{
  "moe_layers": [1, 2, 3, 4, 5, 6, 7, 8, 9, 10, 11],
  "balance_bias": false,
  "lr_router": 0.00144,
  "tie_embeddings": false,
  "seq_len": 1024
}
Below are experts of layer 3 (counted from 0) of a mixture-of-experts language model. Rows are named router (the router's row for the expert), gate (a neuron's input weights, with its number), up (a neuron's input weights, with its number) and show model dimensions 0-127. Each number is 128 + 24 x the weight over its row's rms, rounded and kept within 0 to 255. Numbers have three digits each.
Before each expert's rows: "comes after" lists some tokens at least twice as common just before its tokens as in all text. This comes from a sample of Wikipedia text that the model never trained on. Tokens count by the router's weight.

# expert 0
comes after: "\n", " F", " H", " in", " L", " f"
router:146122077084115106120139100104115173168124138113107106124110161142076179109181123149129112131118114107157116157092135109119172122124155100164119147112174112115126102094127173122126131122117149120155133136097152121132100171124102125108157155178120110150138116138117140138128111073149139112121102159118158159162097091105113096144146151097095172151116125113145135106115110138132124162116
gate0:132112136114145146106128122109173136111175140081155131083115153112095144145144127126147127137121182140151116091127125156113112101130146127143154135126132124127151163114126129176113130133137089138120119108175121107104115099110114098127118103108097149154160148127102108122073152172137189089146146085107114126091131084084139158133111117137124134181149148105121173132131134133068149150119
up0:082103124086121086128143103110101134131137123102128148121144122152104136125131103121155168100114144146171163106142101135094136156143129178114128141126126154119172110129156111132138144094143124172127182124104139099136128167141113144123126127142147141125123151142172085092124115155100165123120116107132112082176124136127109126197172127134147118122170089104093149150108112123081100095104
gate1:140116111122100148098104118125138109146149108135154138114155139111131124117133126150107108143107091096149089149115095129141098188132101107147124103152145141140103131121136131114144128176111110117135125085129136098109125142091158128121144120127104118152160173182158134103067119162126096139130164154123154090194179133119110100097170132156132114175107114164101147144107111157153093117144
up1:113141138108140156152091135119096155109124136165125162129151127134131073117104135059118121127153108135102122133147130117121092161150128126123156148136129115148150104160152122165162133114138125115077140147128090131082158132117109103131096124112157112122125096175128143196166087123140133116142122144127138108137157144115075147078129158151114108133109098113136153110121151066169155156114
gate2:138101126147155140137154141142122161110148118170115134129133158118119148127161100109136143113119144101131113100123126104127132094150134123161120116124123103163090105161178103159120079113109100152061091170143125142143149161124167135141135182148130100148137138132090115115107117110153194136096113147066113136112139154148090129127161086164102106124123120122124074125133139106100123114153
up2:138122134129131152113134113152132136075116116128108128143138113133088122152163149134105121115138092114122127119120125147134158078121144116095144160155131159109139173152101139122084134148169107135132124142119116073129130122156165103110165163119124126170113095140127107165090194142126154150109104054144154077117107147118131119118168091090115144123129139158118121124138162121102175106161
gate3:047096132115124120085105129149134093139141136128146141141142120159148083112117115121124159155157169129146133113147126098143140124158120154127086123127110126124109116103152161109152109159090102116115146141117153135135104072158128159150156138155128144132175141100128123114172094141146145143119135105159102109141090143133131186135134141090104107172156081138142117115087142104103076149122
up3:139197089108110087126134163077147135147121135069138099094118190115129129097161110149137150135158133112129148119113143139144141131135162144127112140133104122110139139180132113094160140099098174128147139108123113118121139168162139126131106169107144154157119134096156168132147064126109107097100126087092110121141133117104134092136114114127148124115164095098147142123128109145155100121110
gate4:129082055100149113140154152156134132165141143118112085117144162182140151155129199099134134059145128108145125133133166157169098117086131100100144121128128110141101106103134146177117139140076128144129156104114085150105105126123124148144090143118106106129159124142105135092123139142128115119118163125165149140137101160164128126102129117129109133139155129117134120134150140087150113122109
up4:103165096067152092120165161116116144123174115089146103104154124150123101131125128151113119164126127110100123089157124105168153116121168176161174137117098110119130132101138139138126079121164139101106140162157155135121142097120113116111151121148096190123143117132094141140136106117115158120143118120126085110110122120148136134101125162111189124119098141123154116129177124140168104095120
gate5:139134163128132134065141071096112164138165197143156122104146143122127150138152111117075102115162164142148126132126103146120123138141159137074132143087099122163128154081091166114114102097104111131128148166174135144150118142138112135131129129142091153122127133171121133094106127138116089111073145140107113122118127136108122137123110134109161111131147128139131142065134154139108137157114
up5:123126139135119130136106118148170085133130135129098078134148140091087142147147171100131143111107119110094134104109156158117121167110117131113138134120105152125135157108167124133131143152147138079186085112112118165150152133145099123129109175167119143162127102112149089143150125131099100150148125123153156133152101101084144090175124127134153143074134094118160161133141140110124080110088
gate6:096159140095097096120109110112072111134170133102137158129104100097077124130138114111176165135141129157115133091124136129111086185154110111125094144115118143160160161098079137107151112148125148148117177117145193161115148147092110141115127152115172091109128160124129161150127108119140131100135098154147103138148155139071144119153137153122114138146119117124149125127146114123139111112138
up6:124123118098146147135137097172124131128158182123101133155130131121114122137095138134097121151140114133146120134133157151130135133127162079080158098103103098104124160111106121133140151179140101088125166130145137115131084104144116163161106162140087126130099112110129104126128126158104090133104126192117107120165072142138177140117134151107144080168125160100156154114124135163157111104118
gate7:119202131123127106122172132140109129104136136096134109142115150122099139129177115163091102135138138134117108111137146126097115151155109097105110106131153116138115118109094125124127168120167131082128140112116176144112123142124149124138099111116111119099147130109136112117129156138150161169151090124173129142171114148137100198152104110095111119092090143113173129098174094107154158133080
up7:139123136176127125113115123149137153124162114165137082123064144123124095122129119114106151139155145105202142099108134137126116134126117121132134139167133108116093175148159145090124149122185130125131111082148149141126121105138109088114090115132061150094162122155140152162129114129113104140132081109108133117155106093125112157134109158100142114120125161173142127116087120132165116117093
gate8:129081157129163119105150097139144126129167141110111123140086100175114134166143120096066141172140141108149171114119117088128158150151129147089170130152076168115161139120108113082142110165147138148079159103135140151117116079114140123165117138109152136122109132133098128147102169122097090132158089116104127144119096124119115146113129161114125174146123129113109151137140122105104137120143
up8:162107108109116157137150116118095114134156137129108095184165152123136133106133112159165118084102171068148125160111148076072102077126120196119121121125105164123142148096110182136143110124142126099123122132076122111107123163182121142105134146093104150120161142148130144114109113122147110116143119144145135104130136138139129084138164126137137139157155127142132131125115157084136129124128
gate9:139135115141065131135191134114139137154087149094127178149115117109146165138112089170166161145118140128137147136136128112140136118119088119142115127129141156136114153108129089090134082139105133162131107160146109136103135085101094122131135150148117128128174077155107127123125106124157116150169090152122117181142120112116115097160147155122056103117133141112147135094122140131147090113115
up9:119108097114119131124088108151125130152141135165125121148184157144125112132133182128153115148120170134187148092116121141122156099102137120167159128135152141073146102133101149184102143098102099111116118120113100124144103154115138119122095138118134128101124105088132137114116114070138136130105107089100149138120121118154134147129114124090170099181140147110174108185148121126169145134117
gate10:127094154121101141106145150155148090149126130090112136133113163105150115132099105118158144138110158099123180105123119113172148104119149127154165152161116106148127159132126078152148084104127124153121168108148125155119133145129065110099062137096101118091164114126117147139168142120174130114130129083107165129136113135167110136139139140149142126155122098120136083089092162143127130106119
up10:102090090070112144124163130154160147152125075142129098091184125121152143119157113132118166101111099117109163139133139106104143121110115161140128128117184126119117149149131127094153143120126127122130137153108110114147114163105114130156175146190110110117134121160114112112107117119120122150093097110116099123104166154065143154143128146142092141126126087145167163101128130139145093164143
gate11:097144146116144152138147144106101112146101104104183152127175122131084151097155145082137121148138159123150124138111126146112122128143080099083117126194145089121082121115128112101184141148147128127116157133167106114147084167092132172129133148126134106138109100124141122096133105144156112159102141140109188145155114092125113091139139101103138126137142131122115134129149134110090085127143
up11:125167141166119131135110133113088144109096136154123137124075134103121204144120123138191134121141135129120123114116129107114157118156110144113128128107121127120136127087105122193145151097099135140142140143155147138151143137138147122151107102108099114113135149135095107115096111101135128102125146128126169164086131121087128107136156096187096085200141146133118120104132172080125134135107
gate12:099135130135132118137111139099133117148159162111117135098192131152160128156092149090112142129168092166095145123153145135106104121077107123142138103122093157125127137132114145136152134138175136095101147090148112135110141132193113121143163159179107172091126121136117138073120132157131144145076150115104145123125124155109118120133138089083129151128131131121150123183110104098139093133112
up12:095163158134121149149125107157127115105116114130114151140079114127123110102113140113096093120145131117139123138097121142098216110078143122106111098117125141144085112122134124126140108128156118110110133129101130152114097161106092170117132105169134118149131113154147179134122143099153171143174150096111095137130105157112129149176133099125099149134093169178152091136100130107157107145129
gate13:135118121139120128122109100112109133142104098103189147152127101106147113152102116120091187150093151119123165118173118142135110159106139112103122173113184123115093164120183148182153157151160098122131146115132127118152132112096101159128128108108148111113150100097145110122090137106144127121140107106158159129123101121129169136110165060120120148115123112146094115158134084130146133133136
up13:129083162111153089177110128149144084122130118131156120086141105138085167143116118091167102120152130103092132120129142095079159160150135137139129146176090135126115136118163096170096115158161114137118138146112132122115113110137081099139143133134090144133170113122159090155132113117144135086139112090118159141126176159126119128133111157152102105146112121139133095171091150099116141137110
gate14:138127151090119113094131078142046134138109138167112135166114091145144122102136104130117165117132112135139119106164141147087120119152099103157104147147138129076120099086142110083129143179099173134139132155111129134129105122154093135122135164132112150132149143105120159101142117166125123143127125117136095081139147101124087108138124120176120147130150126163134156108110117174170145157111
up14:098122119120187126096091119175108096113167123082119101129096129109187097100141119130117122104117090086143129105125106161134095130138111114104115132166136092152110162145123162117110112156138177159095128121129140107112132146148116153124128148143114100132116116132203109142141154162092167156150115109093154094107077126132123147142114171121118139131131132139139172121143109153144124112109
gate15:127091108149095130119160129116131129137127106161131154116122154136194157123117142166115086157109121109083127124144152180075131113161159126118128149139124143145139107114107121123126114154161098107164143136109116145119118073103130137152159159121132107137148061138128153177168104119159095114091141149109118137141132113109121131131109112128178112160115114142129103139067096135074149131132
up15:150172112082138164149130136086135128150167125141130125094106139117122115169143119145151140154092124120156133086139120145126105099161151089134095112091117087115067144134170157111122166102094137113156178115114130117112148106124136170128133182151127176137098110124132165107117155103078117125122106114115112133127131145124160121091151132114122098133096110165127130154136144160117166134091
gate16:094157099159151134110142110137114162119157146138095120141108111097142063141120120139095126152172117129154148128078134167110167152146131144118146147198110137171143134136154130136134076105126092117126118116146129150091143083099163158101131098106156152166108123118142105152149105090125097143119132091114116137126116108168121156107074144104124099118125117103155122142137105168141135122119
up16:127131152141067106160141137118140118121113118131119172110126083098134159105096076116139139136136115092140168131155137112160093091157123120098131166125133130127141130148126103143181119136104117161128108089117131130132135138124149148106110093163148099167169183168160184126142151160126134168128148096096086120136128123145088139136131098138145139095109110095150117115143093099091130120121

# expert 20
comes after: "\n", " of", " in", ".", " to", " on"
router:153165162113082129151141139160152129131118132089117141131125123107103128093112140142114098120122132148125107135169061144123178143084117123128138124093093127082119144164160099109123135115136126159136138116096161113150139157171144172121115146174193107151117126112140120145142103112156118109128147137143109116150137087140120102137168072157123109176125131118140131150097144101101104141172
gate0:107098120112106131130112148113140138124161109080122151148097087106135128166156132127132130115110130137135098100177117110088109128148147143132129146132142095113096129123110167171163132133135144110150142177111121141105134078085189153109153135135103165133155137161136135101142143156148126132128131124135122104127148114143105111117147121090123195183129098092141146146080144171096100097166
up0:128157107124147173081105109129149121180103147108149127102144136119052168149092108168129107142098106162098143126109159130105149173160148159113074179129128144124125131164136125107130093122127116140112139105139110125126140130113138123116097145119114134093100102151108121128164125139115133128129135141169083103148109154162101078104123133141125141124117075105151185138118124122166142135137
gate1:106136146130130162070090136104162148145161147170168147122089164166120113150088109157140110144157112152121128122105120119119124181110121136138110146154119111117126147145111103101138154141099121127168154115133082126122181127144084101130112094107140148128132170155156136109143142121094136131141144134129122116126139121068114149119136111063080161126139091126148110110112083125139099155099
up1:145093140156161112104122138126106112098092131134121081137098153171157136150149141128168140135072147122116143144088137115134136128106126108108134112137151121129124174113131181176115124123118132105139174153092106130113074113125149137138095145135144109142096139150106104096141146149123163106106099106129180137154099163131128110108126132113121143186151103089115115121178106114159146104074
gate2:117186164103108140117142138097117155140137163146148123115083138128138131136176086120129142154105164098115144084138110131103115130153127135181065110136090162133134094139134093121159129169126095129137166147127116177126146135110121107127083182107115125104166134121129153137093095146127110107081130143150140116136160125118091116152141134176107117145116087173118150122116121152137124132112
up2:131162102105188130166116117107157166124157125114121080138114115133145124183094130134127106145116146146125124163122139166081150152129189135129180080132153135123099111140133153089131130104142138117108118122123128116123141124160134108116098112155142099109168156103124137125134108093149105137120126147133117146067091150142127168122153099105168150126087170094141125119120131124150075105135
gate3:123173137134090125127156145083118149070121099159133122148096175178128143125106171068124142118150133125107085092145144146114149088130173104132148141131104102098102110117125108165097171146158171154088142185132148128111140103123132152115126128105125145164142146096120100149108122124169145159088119167124120130128120117101108138138119115131109123158163102131119116115135119143115096121145
up3:135099094125111094082131146140098168166141157108123123143127116143151133132111121098106106131108147141155135093103169152158107112131099162144101124145118126121139138157129092121143153084143151160080113125110167128127111105109143097120097198150122140188148168127110099150122119157120105121105125112155168108125141149145161141181120155080097108118122130125100123148127118094107154115082
gate4:115188172145093112154129116133133119145149139111135128135142101173123170121139112115157125111116070187090131140128133095101117095129108125155086114123109097141126085132151092136126128107139125172076165122130118139108144145115135143117177125140169129134093102124159144127111155148123134139101152127114111155168124128133088119129054167083159118120104141120154160134113133100107130136147
up4:142144158135143124118101105128149139130095132128142116110113136110097102092124165161113137154153151124143102137148109149117156152119137116100162100095057131135139165109104118146133164104107135098160119169138112113181124133142150169173174112171153093120143100127145172130097077103127078097101146118109143082144129121107148117144103127148128114135162099147120127163096141127104130162109
gate5:104133190170122137128123102117140153143126129167148118078094135110155122138160188113124186156099135137076125150132129125101128117118129097085140150144135136105161135123111152140099106114113087138093123144169114119100121098107125143158102093118097089079156144101148153168116133117127094134177096138146171086144137130159112112149139126131111147138145169101138140136153119120130133149114
up5:122125120101136138109100117121180128139124159138093121121101118147157157138127135111128138117106106141184135115129158113135089130150071153082170131143110152150153138130104140126166125105106083136114126121109112102105127110080133061140157082149130141125109142147137154137118170159153133152141163138120116104114111157167156112113135119102155136113138133089143194163168106123106099130088
gate6:117113111126147141130116115119055136091122091141114136112154119172144117108142151134167133088153076123127100107108153090089105081112187109132089121134101166155126095129112131162123146123147158128151133159088143162109085118134106139176166160134136135130161097160148154138130110171103096107097129141106152138133121111127134126160171108134133133103117144121136151156117138138115160108153
up6:132121145121104102108119139133104156169107179155128086165119137096164148124124129072106119139118136153149084180143151148129131106145104129137165126115104102118178125128115112081150111120100151121117149126139140136145142124117138111112126057131124119163143159107148147141100179162129140095136132132106135106134153150140104124156108133158096100145086103104107058150094128109136131152161
gate7:122115103131129096140115121147127165117163137086152120076123136150157103100152129118122139161094116109178160103137141119094128135149088148162162144118197155144103091138122099104114155175130153103142129110144129135133133102115125168132163146120128115147070117090131159136100134106152120122139154145085117151161116133097167147121120118094113121133154113122108098111143138064080140142122
up7:161154102121108092128123134130094098083133160139135119131106146071147129117141090131100137149103139125123135128095091130152119131172115088146090152142167134147117181105126095126121134133129132147106208125105098119121128134124107112124114164169138157111128092135119112150114149126115171130145101096151108145133094120136109127141109132200091093145167075135129130129132135159118172135136
gate8:131115129165104115128130170121165165153096147133112163108114141215097139122112124123141094137102126166134133078112123126058130158116144082125098098137154085133098116119056137163135103102153129157133161141125127170134164105121125127119154103114172134115139161131119144112140109137134132143116126163137114156147156111148124113101158109109095145124105165125131161119133140109122130136102
up8:115101098144147185168115114104167124137162126132131111099136113116119124098150122108075127105137125155150154158154127136141095136135096109116157107138108183148157149132145126106095133094147089152130151139079122153107152124135128145109132095103099092114155116102130147123128134097128140153104117146142132128128076172154176117165145162130158132098141170111160105104134083131131070114145
gate9:121117122166111153110102111125139158103090124094114178124130150197157115123167091095177094092113110127129168113136148116122136119132160098123083153107108152118134119115152131125143145142123100097113189136123121118105129119156138134145125114168137129134130169090138151097138129109130152099102153145091148102164124155137124087107101119152150126100166144114154169123161126182159115116116
up9:150136194147163142120128148138082128144118116126084161137142127113160115117189142080124100126134162099139085120137102098140105109120121084131124127117121160113139117134139125125080131125105169130151134146116154140165128172147107137132154143149107092104085089166123135141073079142163121094122130146110155149162113125109170093131102145152092124145139099143120087145110139120117138145140
gate10:136074133171141135155098154172106168135103131106124104186112139116119119142112143159067151122091096107133134170168139115151128155108131128113120079138150150103128149148142132114143139155126158105187097162150113141139113122126058126148093159131123118091143108124107122143109112138088079108150109108122132137146154146127131119148125137162084102127122128161124075145150137119132124133134
up10:125125133150137138128108107124120164101113113095127150134150114189153156109154141123121127114079104101115130106073156134129139173164083131103100155143114141113120176117134110109115153095147117134142113131140110106138162126111152137116136138139131145083150149114178166141122115145113120117106139122119140156159149130083127101168126114109130079128132069122145143133060154106192141154162
gate11:131122095132090114151118107089157173147112117099138163146132116149164135103132057100132142129148126146160135154130116142100131159145120181139091153125110126150099132119132148123121070141139118137179128109114105150105163115139124128138163136129120151140118138139125103135174134156067180072124123161109120126106115144176140153087163133098104142144113138094158158113146152127119101126118
up11:132140066161129112106116135117132175127134144147138118082124116136130122151133119104141145154135142128156114136089157098111096081083135132140089121168097142112136115160169123172131146117161139164121154148129115127120147092125118097087088141142146096131146133115130131097124090101101115127158118145172122163173121127081152091124130138060116143161136098169135134130109101130161136162112
gate12:126150151119152131159116094127156148082172142128115077124169112118146124172095113129136151127126164150100166139137100108131127166131106096104128125166141153118156067110124147144133101044151094157107123123128091119112162102119100113172104147109129143141123124090140138121130144078121172150142159134148114157135102118128172125120132147123110114126149111096167095123132101123111124151141
up12:120095159180147129108124133135123110127088135128119123076130147151116140115119128160123150122140130136119128105128158089153100068165158144081166113100137145147143133118123173134124141132152091128123101130146125120127112125145123115163142129098081091109132063104090084124129169095128120132165121138110152130123070157154142105138131148164144161141131133123129121130135132161098187165085
gate13:129098101076152160119097146141116153143166133134119119135141105140125151138104161131151141110106126148139127135166114136118149105080109122115103169148153091078138141122114133136144124151132156113092115107093115084121166149111167154134130126144140135129108156142179148135171126137170138100099183088142123128107138107135086079113089086099136153175114087115094126126098131110161120124142
up13:129113109120144133166096163160160149111161150173108138132129118186107133156117148097091110135159121104109084094172113099109143141116160143117156140113113114100140083126157177124132135153182110138170118115159128128119126115132143109126184105109132106120163093111118138112141139120139131114128129128107097133073159131151134187123156110123120122091141162111117097124076127136132094100143
gate14:151162139095101146141101120121087102106113110125153128122153129150120122115185154113154118136144129144142131097119147109110124081098173105115095117106096148150142131147088118119114107148120143105166143100123096110132116158136120144141125143115135150130124125111123111117096156162129063152111102109095155126126103137143171128165147147130063118186124057122094126111139125160133164132176
up14:131116075138134158111104148089115134080170125119151159165133147132128121124135169118107086137104120095131154112154141116106142108128148105130141148126111159097132131122077124146118157097120128115063159149148151103133164153121120120109104130115161175141124114105111132098131161144095191136163113134131124159154145107130166133108134129122170143163127084148103062103145111168132122122142
gate15:119162112132091159126115115137146129134131104125100179136148147114132130112119117125102117132191127126135110160158125120100123198108101140110144099138142125108128103108115103116152115156123106120157146084112119133123140125140153135125127111085071098145123141102163124123176151142142157150111172171073135146162139148116125127124159168120107116130116173122162117103173097168102070136111
up15:134133100127121147154086112158114132100133114090092105143100127161111136142122150113141119101125161142109078084177142081169157123119142141137179128115102158147130178152117146109099135124102161112191063117128104150138153155116123097138166161100105132128151102136096120169138125138085103109157091094105137136118149145139171113124131133132141160108120140125134098139107127116139149122110
gate16:118126143163146153120083149081145148123123119145125148119125137107175098128168119106118158180122119147127086112130137107147097090136129116136158139138151144110171146116139126122139118127094136091099166122110145119106147130134165162116135055131108099112118203134126125141094146125151084133116115138138109121141137112102127150176133144167110139132098120138159069136164124078132134154159
up16:123100152151130109164186110112106122111121143136091136144124142131089086149147136139102145155090157149131128127123145084113162144161123160125093094154151161126167154154073109138136117160093129167119136121169118097103078121119151082097115141084126126148124153142137141107169137144162121133116154097161139154142102134128120115116137112111116117078076184101112146121110122137131143128126

# expert 8
comes after: "\n", " |", " P", " p", " V", "=="
router:091132076151118157120148174175152090115093116099122120163126169137098117133123115184162112108089145097147125145134125136150151124139103098165137141154148127127118134132111084116089131124109129132074121175148099106151126139144096133137126145119164145121134120158130140100157158122142159146102127099096140120112149144189135115118112147108096100109063122115151127146129079112150107139108
gate7:103143142178110164103155152157175103116129123080127132130133142155147092104122130154128130178127102125108142129141113140142122119170105143136099078158083120116091130159130123124120095132128172132183099166092148161105142140147144139140133141155115140169117090114135150122154111132118167118116105108158116143113090095155126172090129154107150143141129109136112134070143079115110095120121
up7:136102105105154164070116098081166156136182122123133113120160106137122138080138143145135130121146097114163124140123145136102105083129139187145090096091129117139122092117139140110130112127098111139142170137083191123140136113142141102156144111135093098149149124136098144112141132141158104139171137096146134139122104109151192155118128142090133091164157131119118157131103120132123152110134
gate8:163088161147084084098133149120121110086155173177119157136148117089141130154093119121123121110144159123082138122092136164140099158115108138137145103143116118101135173142108104104166107173164131081114084154126126161136116113114103134161142125121166111157116121141153100128143152103079161108124123085142098163134129153102118075131132116130123092143118140165154125136121132129121142113133
up8:121136106127132066184111131117120152114147114146077131101156127151115088152142143112155139120120163129103143122085162146121137078144140144094155121109146082151107141132143171117121140131110154077131101116106123139156162132117109062151072131121126151126141114145125103118093092091142164102112097135147113123149138140146093163117157183162147132147130140100172127118126128122145121131140
gate9:141112086125141161113174082105154119142100141118163137132142136069175129130126133144138174143116160141148131100125171110146107130116116150116107106126117121139139137110142111121154144081111171164137122141149096125113135145150131168086136179083141125132080149109128088134116089121069119118134050119108112138109178108125122155172149128110139145140132114149133118142099143145116122140120
up9:170145146163096142109153096145129096086110166122113160155114117143140089142102087106120164137113142099116152136104138091115163162134153117109100113142107099150130143148142103118145149128154111133157105132151145141109126128116133113121100148125155100144121110181162114141085134092106148159118133116101121135127143165124158125054126154113091105096120112129212146155127141164139139111119
gate10:131175175151174148170130137137134140118129122112127125111090127132088122163070100110139145131109113109122162115115104104120132123132123161127137161138105151110123113113145153154138143113118145155105098144170106150149128129128113128101147171131121126101131121155099113142095131116121101105128118190114140047116129128181144120111101105152129130178114134131151159084162128113066165130110
up10:176125135122163097119087151134105120093117105157115128095162158128106112136139125123167094110078146107119148163121129083104154148107149137123122167119111195159120122128140149112151114133147126106117130118144140118112157145087122157109148156117133152109114089134108087135151101133114144092178154146107144114133147179099078082140116152124123149095118134108168144105127120134121073153111
gate11:151141110151108139123111107124139113135115195125096182146112135077145108136102150150147123083164143144121111129112174154141110117104125172131101157159156158162150180157135134114179128132108149134126106089132124187118133135161093164122153108120135131109103098113120091097099113085131127142101093141117139173127135133116136140128139128138142128114140081095138114109122150099105117152079
up11:075130152124141136095142153142113133137135108159125118118175122108116145136136124161141141126152113092140126155156082170167123148127124099136111143129140136135108125107117068107134100111141127144062145133079128123140149124109126130140128142143113089100153170133104139140116119131106190138082148160138181124066100132162140149108144172122097110109136113151153121154107071111153120144111
gate12:122087160106106181133128133104101146127158109145092123133111101103132141112156135123120134101135123146107135143115145110149148104084177122127142127159176141077117114108128154156115142142102167124127152106166157131182120163143146147114083139079090110107081138130107131124078116140141157102133144114103115116144097098138130142140133120142161174116147176109125100091159141080130151111145
up12:102123125138157127109136107150144147104142098131094164106164125142107125094126123127124147109092140131122129110090137189149072118125090146159140122123103160167094113129128080088105137129110138146089090156125136139156123166111163132157132138180107123145112128158161133123154150164103145150105147089163139168119111147160149152122098149106112105144098115108136158163083116157111085130106
gate13:107084117135141159139092110160128103148081103124093156144166114106132114140129115163119119102086173139145136145116147100071110128147113115128124137156121106125117158109152148147111136130191137168125152201122130128149165145117101117138108152132131132128121166124107114121121121131129137101131146122137089146138110127131118162080157121135108106156124112154162127095091133061170120071122
up13:096114147130175131146132122133110140121168120098141118136105117135075144139104140137121155117132127150158140149138096130147132130075111089133113136157102118146116093145154146119105139114137122145108098096145106101085137128139150133121088086124151132083188117099163120131095167134143162161155145156168136168151098129143127197145117136113092081084110094127129156121136099158128156120118
gate14:142134111130090075144139119126165116135139162125104154158096131136120187090127149132072129137120110122141126125137175137115131116081141139093100075156151132131126116160140110106097130147107114084132139095159126111147130139108115132179109113134153141124149135150167133095096157151129118107168143105108069110165125119155141152140109102174107145156122125182095128104134128130096128169136
up14:092110109073144137130084104110146114151121104112149110129090181149158123124178128116138172138145144134129135151118156094090144137149123177163134158109111120110119172166147108084127144166156126138162135135122163160122136111117141145134121091143126131102101130115109102136122156146044089132117092102082109146106139133105141124129117124108151157085149117141109132152155151118154127136137
gate15:115141126119086134122111115101126095123159187154142125082114079170135143159167153128162093145146122092160111105146125135107108093176111114136103106146142110122128143145141157123125098151155094152089144125142146157132135150138132117115107118141098074166166103114128145124159120164106122133104118119143100137090122190093150142095145142100103104089132132084165135112111144136136146135154
up15:187126126111127148122130170117096119106118165173112123128095120098115151129125157146150118122103160114141143126080094099082137139155139122137103131107086081134169120104083115106141114107128121148126160084143122121144130144136129102142123151133134159130115124107074105169139140182154141139186106153111075143092156132139107117142132118146101131143148137104096089148161141103141171116134
gate16:106122094107100102119157123095094131122158172148149119137107132152146133127098151126092060110149148101114115149093085136143105118137147187132128151145160123070119119125141126116169136140143121166132124132100141119133098169120133125108137142129136135207149150121154158148117132117130137111144097099100115123174117116156085145168094137115126144105164128110111122101185099123133093132138
up16:156113118148109146150137167160111088110138151088086166140145094107117156151147094114145143092177137123115100122135175112163162156148157090126081140136142136116137183130143148132112148116134115129126167110119170076127093143091137145133106160144097109119107103144112107177124107049098131103134128127146129085113158123126115147129102145122136116110131129122106142129114131122123172109107
gate17:137131102135096154136169146094113115160105136152132163135121148138101164095074110107154103113103122125135139130122131094154128141127121101148093123110140098100102088134166125163164114154139148174148164097102125177064106144114137164133123166128160098106150082090162126123150096126127134112125155121105111143128118151088133103104125117160122081092137136142164134121161129152164133139120
up17:145123141093137125131071107121149108107148137210120138122149133143124138117132130114123104102102108128135132126152101142131135161134125109172155103114171103103126119153120113093140162150153143120130131132118148099109121173109163161121108120115143097144090129113151163088130092104108151127192095162130125111105098123121139144117117125077138174079127135151153124123126075126167094166155
gate18:118077133094097123145109130147167120163145132116184105104138154104152173090134112154108117127118150138141122099124110124102147162168138101131174149160146165098116133088100113136128104141128121122135100124117102164131149109137135113128125118101126119164098103102129133119106129167166151166114089109101119159138113104138125102145161173129178084112103087114139113102144136186163132108140
up18:151136122090129162134140158115091084090143163162116109136163120093123151100124126148095170102134126093115152148089069139160176145095150086149114137115158140128107129087112125128147136202147120110123090163112130062158148141120151155092179134102136110130130107134137126125135141089172110128125110140115121095149107122150148138128124131131123157099137125142142120139110106099130119136151
gate19:111122128163123157108092138142135139117157127120132133123121082155108116128104145149117131149135097120137115113137108147167139150107122119106145174096080091061150071087152122132126166159151170107112082113135120071134119147081149137130135115134134193175119122122138148145157130109123127117133128128112128094102108134166190112143177143155127144157137101121138107135136130134112091125118
up19:118129155141128137108196148111086129112137122168121128125127125160109148149109154149099118106174121157142117119128128118171117122091143158157122097167167146165151132119126118114144106140113072131156128126149116129137103146175091146116116118121128120108119109110089122096136075112128145139146103154127097095040107128128134126161126107159108133140128160085156146123114158112117183112119
gate20:158147102159120072133128164175172141174121126150147173116079164136144165153143104108128094084104136087127134102116109150135135101138144098165122138096105162102104126144106127126131128143111126140141109149109117141173159094122139145120129140137127119150156109129131095112140170106114140131122146111090138113098090160150203104087110138112142130155117151125131091104110133116079127129142
up20:155160105116127098137099164106106142126153132135125129091161100134092088159123094114170119127117074136119122165153144115164134062146132135136125147169156141159129102116132178184154110129139138094122104120144121108125097124140134166142123093161097150135124148096128164105099144097107097116189110141146112172123115115129152130156085152145103099126093127111141142141142132096130114106130
gate21:095111135172140083128121105128130108170102126193157100147174097133131137125064092135141141137153145100132111106119122123148101110179123109106166180143120148072136117164087107120148163122130131137094122093118166162143169136117140106108127152132146105119128111137123130143119152155095142116136142140098121140084118150166133112145089139116133095133119124167124103145114150105123086141156
up21:128193137126143183117127099134176162137136162138101083158111116121137155106154116110137121144179120151120140126129103107126127106121154114141126122080124140110101084112098141107096155175116116087148108105141142092110106166161172135099111099092130106107162085083136133170091118136139123121153127131107098118142144137138124114143150126139131114123166116131169140138133111188105148150130
gate22:133150105121088109115123164097163113169172145104124150111107157152119149132117152172112116150152094103118130120113121099139130125165156149110107113102116124098072109121105110145116089166131098127151114125128150134088130148140132172134120155110153138140139105148123112134107098075154165122115060148143137185166084118162159141127128131134142128072132131138130121153103122158131173151131
up22:106111145189152132121098128101169114105088133122143134102115104101105097130134108099113120099156139177101179154131099114121090114138129169103158139110172153155147100095182142177130157148109138137148170144139130120145156111133114098101142117168121076136140133148160158098110118150147163151103099138152134131143144118122114092148120105138099087136134140142137140100138085119122158131113
gate23:112115115101109154079149135090122108159097105115097154169133152105154176119096120120169119158134119102130141130100111089125130132140133139136114121137130178102147103112134179137175110099192149104100141110117134153125137145122137121140104144090111113108134125074137159125129081098112126112106164140127110133103142170174120131163110136115095134148113126132143089140178144180143155113125
up23:089085150164134092141119078151118116088139118123129139118140166115146157109152118110114110141132095133144132108126113139125099118107128147148143140122108077108156169077128162125169150124114122151123141161082097171138113099107133124140164111126135159130192136163140117122137147103128133081126111099135164122130142112140066175155170140090126145132131107101148146111113110140128136185118